python train.py --num_hidden_layers=8 --hidden_size=160 --n_experts=80 --experts_per_token=2 --d_expert=160 --d_shared_expert=0 --hidden_act="gelu" --moe_layers=[1, 2, 3, 4, 5, 6, 7] --router_score="sigmoid" --normalize_top_k=true --routed_scale=1.0 --balance_loss=0.00239 --balance_bias=false --init_std_router=0.013 --lr_router=0.00117 --num_attention_heads=5 --num_key_value_heads=5 --head_dim=32 --vocab_size=8192 --norm="layernorm" --norm_place="pre" --norm_eps=1e-05 --positions="learned" --qk_norm=false --attn_scale=0.177 --tie_word_embeddings=true --parallel_block=false --init="uniform" --init_std_qkv=0.0532 --init_std_o=0.066 --init_std_up=0.0761 --init_std_down=0.0761 --optimizer="muon_variant" --learning_rate=0.00852 --beta1=0.95 --weight_decay=0.0 --lr_head=0.00792 --max_grad_norm=2.0 --warmup_steps=200 --schedule="wsd" --decay_fraction=1.0 --decay_shape="pow" --final_lr_fraction=0.1 --batch_tokens=65536 --max_seq_len=384 --doc_mask=true --train_tokens=257200000 --max_steps=3925 --dataset="wikipedia_en"
Below are experts of layer 5 (counted from 0) of a mixture-of-experts language model. Rows are named router (the router's row for the expert), up (a neuron's input weights, with its number), down (a neuron's output weights, with its number) and show model dimensions 0-159. Each number is 128 + 32 x the weight over its row's rms, rounded and kept within 0 to 255.
Before each expert's rows: "gets" lists some tokens that make up at least twice as much of what it gets as of all text. This comes from a sample of Wikipedia text that the model never trained on. Tokens count by the router's weight.

# expert 43
gets: "-", ":", "=", ";", " -", " :"
router [108 184 138 175 179  95 172  89 112 145 111  79 150 113 116 146 157 112  86 159 149 136 121  84 143  84 152  58 142  84 170 109 163 108  85 156 118  71 156 163 186 122 130 132 123 161  93  89  74 137  67  99 144 127  72 135 120 110 104 138 116  85 136 144 123 166 136  93 133  81 111 138 107 165 187 105 172 142 136 161 162 168 145 146 128  67 161 116 136  65 162 170 112 150 118 144 156 161 108 115 183 158  93 181 139 106 152 150 168 124 129 152 114 149 117 111  84 116 150 171 141 125  67 135 123 120 103 140 103  83 123  43 131  78 168 170 203 175 182 138  81 129 111 179 149 110  97 168 136  89 127 159 120 134 120 130 143 132  98 181]
up3 [121 148 105 139 116 143 187  74 117 139  85  91 159  57 174 117 153 146 164 148  80 118  93 188  56  88 133 146 122 211  95 131 111 108 137 126 192 132 102 189 147 139 132 115 152 117 153 141 129  72 118 122 161 172 111  80 160 177 147 158 112 189 129 172 135 149 102 122 134 122 102 131 162 109 114 161  61 144 116 129 166 121 152 147  94 127  50 134  93 148 129 150  96  85 123 115 113 104 128  65 140 153  97  77 165 172 129 130  80  97 204 147  86 126 110 167 105  96 142 109 150 176 162 146 156 110 133 145 145 174 141 102 107  95 119 147 141 180 111 168 114 110  94 135 195 114 142 167 128  87 125 147 164 113 105  80 125  60 159 105]
down3 [144 120  82  88 104  96 112 172 109 158 158 186  68 137 135  79 123 160  91 113 169 178 122 166 153 167 118 101 127 109 119 165 209  94 114  97  77 120 114 100 194 169  88 134 197 113 102  82 153 186 150  80 141 148 125 142  58 110  95 153 137  62  91  88 106 134 181 110 163 117 149 176 138 138 137 160 166  83 153 136 101 175 178 141 148 123  97 175 124 123 122 129  76 154  95 174  90  74  95 142 144  81 108 131  82 112 181 182 108 121 145 123 136 128 162 138  97 113  99 164 172 116  98 124  87 139 103 105 168 127  99 117 178 157 121 147 137  50 168 102 105 116 123 168 132 113 125 103 112 182 152 114 150 125 139 128  92 111 138 146]
up4 [ 98 169 100 133 135  91 175 119 100  92 117  63  87 111 165 119 145 109 108 179 112 127 152 125 210 155 139 128 180 159 137 178 120  79 130 107 113 104 104  96 176 156 140  89  46 160  98 105 107 107  72 125 142 117 145 103 115  93 172 130 150 152 128 150 146 157 137 164 128 176 151 154 126 132 143  79 149 136 130 123 131  63 147 162 142 127 132 102 114 221  90 135 159 110 137  86 180  89 161 143 123  89 127  80 135  17 131 133 129  91 101 121 142 180 120 118 108  84  94 171 157  98 111 100 108 128 120 122 182 209 134 116 113 142 125 147 134 140 124 165 161 173  84  86  77 145 106 123 133 131 169 174  62 119 143 113 151 149 160  92]
down4 [131  68  85  91 152 144 139 137 106 154 201 141 153 125 107 110 133 113 134  94 147 139 152 183 139 152 173 127  96  68 113 103 195 138 160 143 153 158 109 125  99 105 111 139  92 119 177 200 142 132 166 109 113 136 172 170 156  74 163 147 116  65 117  86 121  98 145 139  89 133 120 129  85 142 158 114 142 138  96 144 100 113 159 116 169  93  66 166 135 102 185 152 100  82 159 155 102 141  95  86 163  96 137  61 111 171 132  91  73 119 155 120 143 121  75 171 133 156 136 137 119 140 133 135 157 150  71  94 115  99 119 109 107  66 179 182 129 154 189  96  76 138 185 168 188 154 108  81  98 155 110 162 122 160 109 164 178 130 141 171]

# expert 70
gets: ";", ":", " from", "il", "el", " cl"
router [134 219 117 193 157  78 118  89 102 107 152 136 151 163  74 162 209  88 172 123 116 120 136 118 128  69 135 133 114 138 177 169 132  72 112  85 114  91 164 144 151 146 126  89 110  74  94 132 116 121  90 107  96 134 125 115 121  93 130 122 116 115 193 114 151 165 140  83 183 138  76 151  84 159 128 168 168 133 172 162 108 157 199 147 104 105 166 123 103 130 117 144 116 130 106 135 107 146 139  67 171 138 106 187 152 135 114 106  68 165 133 145 168 135 148 170  87 160 131 152 165 131 111 100 141 110 116 145 113  97 147 100 132  56 135 116 149 101 163 144  60 142 146 132  97  70  86  96 135  87 150 133 137 156  49 128 129  98 170 184]
up1 [185  96 186  73 234 104 136 123 145 158 117 116 122 119 148  98 179  51 170 158 127 137 113  73 132 123 176 116 104 144 194  73  83 107 184 106 139  64 103 139  99 151 174 160 156 162  89  97 143 178 146 136 143 146 126 117  81 128  75 146 111 125 128 160 160 136 144 100 125 110  99 139 127  67 121 123 104 131 109 143 107 115 154  78 110 149 112 140  98 124 131 109 169 139  90  93 202 137 122  96 144 128 118 213 126 101 117 116  77 125 139 122 129 165 113 138 121 153 160  92 115 153  79 164 177 162 138 141  83 148 126 177 114  80 153 117  93 185 173 195  96 169 131 184 105  90  99 113 106 143 135 117 134 154 118 138 134 104  81 146]
down1 [113 171 118 130 142 160 102 126 130 138 132  95  94 154 100 116 168 135  74  84 132  74 107 155 117 122  88 204  98 135  66 217 150 117 114 138 138 135 176 103 119 126 134 139 152 145 134 143  98 109 113  29 121  51 147 199 123  91 179 115 100 193 138 164 136  94  81 200 171 162 166 125 119 170  96 129 142  72 161 156 142 143 140 102 142 126 125 120 138 164 123 135 112 131 136 115 146  65 109 119 131 146 161 128 165 127 153 155 150  66 107 147  91  95 117 106 169  41 109 121  75  83 136  93 155 136 133 121 109 106 128 103 125 168  92 154 154 146 168  78 143 131 118 200 112 121 141 182 150  61 148 130 133 133 126 113 147 167 114 162]
up2 [ 91 137 187  98 122  71 105 118  68 134 176 157 179 163 110 163 110 127 108 154 152  71 159 146 154  84 161 159  93 114 116  99 123  77 114  44 145 116 146 101 156 118 163 142  79 142 121 166 164 113 145 100 166  84 134 139 133 133 159 140 116  96 125  53 129 111 166 113  64 108 146 145 136 117 124 141 111 121 139 163 130 167 154 134 115 100 152 175 122 140  99 135 136 146  70 132 143 162  72 115  82 104 156 185  72 165 128 107 147 137 135 109 117 107 136 118 136 161 107 158 104 146 119 113 140 173 138 147  78 149 141 110 162 129 169 129  99 233  48 161  50 150 137 124 106  93  77 100 104 120 202  77  81 113  99 151 150  99 137 155]
down2 [ 96 165 136 138 127  90 201 122 191 135 198 137 160 174 111 105 118 112 106 173  88 140 155  88 120 106 109 104 113 156 168 178 160 106 180  71 132  97  84 125 162 124  55 111 146 114 165 116 104 144 140  94 129 162 148 175 130 189  82 103 156 107 122 128 125 144  96  62 144 120 125 125 142 134 112 126 137 120 136 153 100 151 124  95 132 161 123  98  99 187 120 140  85 167  79 182 137  74 175 155 114 118  48 141 170 120  66 162 143  53 155 130  98 156 143 148 121  77  90 120 146 111 116 115 150  83 188 112 120 134 146  89 164 146 139 144 136 105 150 154 174 108 110 136  77 153 116 114 146 112  98 133 164 129  49 200  91 157 119  93]

# expert 10
gets: "=", " res", " with", "N", "E", "W"
router [125 110 179 171 156 103 132 101 116 119 131 104 139 160  91 163 130 101 153 187 160  87 121 118 172 121 149 114 122  96 132 130 196  35 117 114 101  72 171 145 107 152 108 219 111 147 123  66 164  88  96 103 166 103 123 118 135  88 155 186 128 149 126 113 104 131 153  97 146 173 114 117 145 158 147 132 161 117 125 162 124  93 138 146 116 153 141 116 160  43 134 145  96 153 217  68 123 150 136  67 167  95 141 192 122 115 148 106  77 113 108 145 129 186  84  84 140 141 152 180 133  91 102 122  77 129 122 211 133  85 130 134 139 101 148 111 137 143 153  88  75 100 123 166 177  94 106 157 147 119 113 140 153 112  95 108 141  95 150 172]
up12 [130 105 125 111 132 105 129  23 102 157  96 112  82 148 166 172  56 132 134 127  90  99 110 168 124 109 187  93 138  84  88 167 150 204 133 152 117  88 158 114  91 176 126 155 121  76 114 169  95 188  65 155 144 244  94 140 112  80 108 178 174 108 132  87 133 116 120 132 169 139 125 149 174 127 186 115  86 138 107 139 123 125 149 148  91 129 120 116 140 103 109 168 123 202 191 140 127 121 127 153  89 139 147 160 151 169 138 161  64 160 124 128  86 108 124 133 107 100  83 118  98 100 132 111 115  79 116 139 105 151 142 150 154 150 122 167 142 108 152 111 132  94 182 134 180 125 131 154 137  69 160  92 152 128 100 121 130 116 146 158]
down12 [ 61 210  76 159 157 111 137 184 178 178 116 156  93 121 118  88 134 152 130  90 150 111 202 133 148 139 103 131  92 119 174  71  69 127 123 156 128 128  87  92 186 129 163 148 152 126 123 122 138 138 133 115 113 112 118 116 145  99 136  73 107  76 134 159  86 132 121  95 174  98 117 101 180  67  75 119  85  87  72 153 147 140 180 162 105 116 120  97 118  91 136 166 185 163 145 137 131 107 119 125 197 136  92  84  96 136 186  73  96 130 190  97 125 177 188 114 105 129 152 108 126 166 137 136 147 113 143 121 117 221 101 149 119 121 179 158 148 123 122  87 105 127 121 189  76 102 112  95 154 140 115 118 111 125 139 122 143 106 121 157]
up13 [134  79  88 135 132 177 139  95  99 114 119 128 194 144 117  86  63 113 161 184 177 164 166 123 140 144 137  95 111 109 136  91 133  80 122  79 106  58 174  94 144 142  28 100 132  82 141 180  96 157 148  94 122 115  84 121 133 177 168 155 125 117 173 138  87 118 154 105 147 167 101 134 109 124 151 109 165 120 118 120 178  91 137 135 127 106 100 100 114  98 130 121 142 111 121 151 130 159 155 168 136 101 132 177  83 133 117 115  83 160 132  88 113 137 200 172  96 107  98 184 125  41 114 156  96 188 167 170 153 129  76 144  88 148 110 145  87 173 117 158  90 138 125 120  99 160 115 119 129 119 190  82 204  94 140 140 136 115 155 122]
down13 [156 141 129 111 131  76 130 132  97 152 127 158 110 165 140 212 171 151 101  91  99  76 153  69 139 176 171  89  94 131 126 173 144 151 205 111  79 127 100 148 102  88 180 137 125 155  98 125 124 128 153 112 116 157 139 100 136  89  74 126 101  91 116 115 135  47 111 121 137 158 159  89 107 103 115 166 149 149 177 129 127  94  46 175  70 128 159 119 133 149 125 201  93 130 120 124 110  50 141 146 154 178 198 175  77  88 149 109 128 131 171 149 171 145 124 144 204 128 128 126 112 110 134 157 106  57 100 147  88  60 110 163 122  92 106 115 113 162 168 118 123 115 102  92 165 107 130 145 152 133 129 118 149 123 140 126 176 118 155 141]

# expert 27
gets: "|", "-", "\n", "  ", " 5", " 8"
router [155 125 169 220 136  93 142  61 121 114 123 140 119 123  99 155 163 103  98 159 173 135 145 124 139 138 148 123  86 128  98 102 128  90 168  99 133 146 155 109 145 179 150 178 112 134  97 133 163 160 123  54 153 127 101 155 142  78 126 156  29  99 126 153 172 116 189 104 167 144 100 132  95  91 133 103 112 117 111 122 185  77 152 179 165 117 150 122 113 100 167 192 102 130 124 107 136 135 189  72 141 146 124 169 126 128  93  54 129 117  90 175 145 138 184 166 178 115 151 137 107 149  55 106 140 162 121 131  76 151 138 144 131 106 120 143 126 166 132 152 116 150 129 130 126  83  84 131  81  84 104 184  97  73 132  79 139 130  83 178]
up5 [160 124 139 164 166  98 178  79 119 107 142 158 130 136 106 101  83 135  37 154 112 171 149 106 111 176  96 116 149 104 161 143 129  59 137  55  80 128 143 161  69 121  44 115  67 135 131 116 225 132 165  92 143 115 127 132 141 126 155 140  91 133 106 165  93  86 126 163 131 129 127 160  77 101 187 186 134 161 107  87 145  87 154 124 104  94 144 109 130  97 157 147  44 135 141 214 163 127 150 163 138 159 176 147 145  95  77 146 113 107 125 129 127  84 119 150 153 108 158 129 145 105 151 105 169 108 176 195  98  83 114 146 138 148 139 118 147 151 183 159 134 105 148 145 149 130  74 120 120  99 167 135 132 122 101 118 147 101 107 134]
down5 [118 131 121 157  87 169 136 131 125  97 141  93  88 136 124 128  96 115 171  92 121 125 138 157 146 119 148 138 180 173 140 104 167 161 119  75 131 118 142  99 178 149 101 150 183 110 137 120 119 185 140  78 116 156 100  69 134 165 114 168  92 115 157 165  99 137  51 185 122 162 134  95 134 138 115 136 127  95 100  99 121 168 204 107 160 114 129 164 110 191 118 112 174 132 107 121  99 142 124  71 108 118 125 126 156 182 110  93  95 117 136  59 115 103 103 148  94 130  73 146  59 166  58 102 133 142 134 106 125 149 105 150 148 111 157  92 173 102  85 108 115 211  89 144 122 135 147 173 143 183  56 141  62 163 107 181 140 113 191  89]
up6 [ 73  76 135 130 149 135 167 119 133 106  88 111 127  86  81  83 156 107  96 165 108  84 165 104 141 187  60 140 171 156 154 122 107  77 130  57 128 149 121  83 107 170 152 145  89 115  94 161 209 139 138 150 120 170 119 133 115  93 161 141  66 152  96 159 114 110 159 101 172 120  74 163 182 108 166 138 101 124 158 150 137 153 160 164 164 150 151  91  93 126 148 124 142 173 124 106 128 148 105 125 120 174  94 107 125 144 134  88  96 140 151  80 126 182 209 127 104 188 141 122  87 115 145 119 113 139 117 131 115 146 152  84  97  69  90 135 119 184 124  69 146 106  72 119 153 211 144 138 180 133 146 111 111  48 134 106 125 144 124 141]
down6 [132 130 160  84 100 102 194 139 123 174 136 119  36  92 163 164 128 159  69  92 140 147 107 111  83  99 170 154 174  99 123 147 185  78 146 198 115 100 110 172 131 112 140 112 149 124 117 111 135 189 105 136 137 133  81  98 116 115  59 143 174  98 184  81 127  83 166 123  98 143 148  96 148 117 133 151 143 126 122 118 119 167 117 140  95 122 119 124 117 100 160 130 109  92 111 110  96  75 103 114 147 141 130 171 173 124 106 146 166  56 163 172 147 118  97 139 148 129 137 101 199  93 151 115  56 146  97 136  89 112 107 111 123 143 105  97 164 118 134 115 188 154 162 155 196 119 172 167 106  93 136 105 106 175 128  87 143  71 196 174]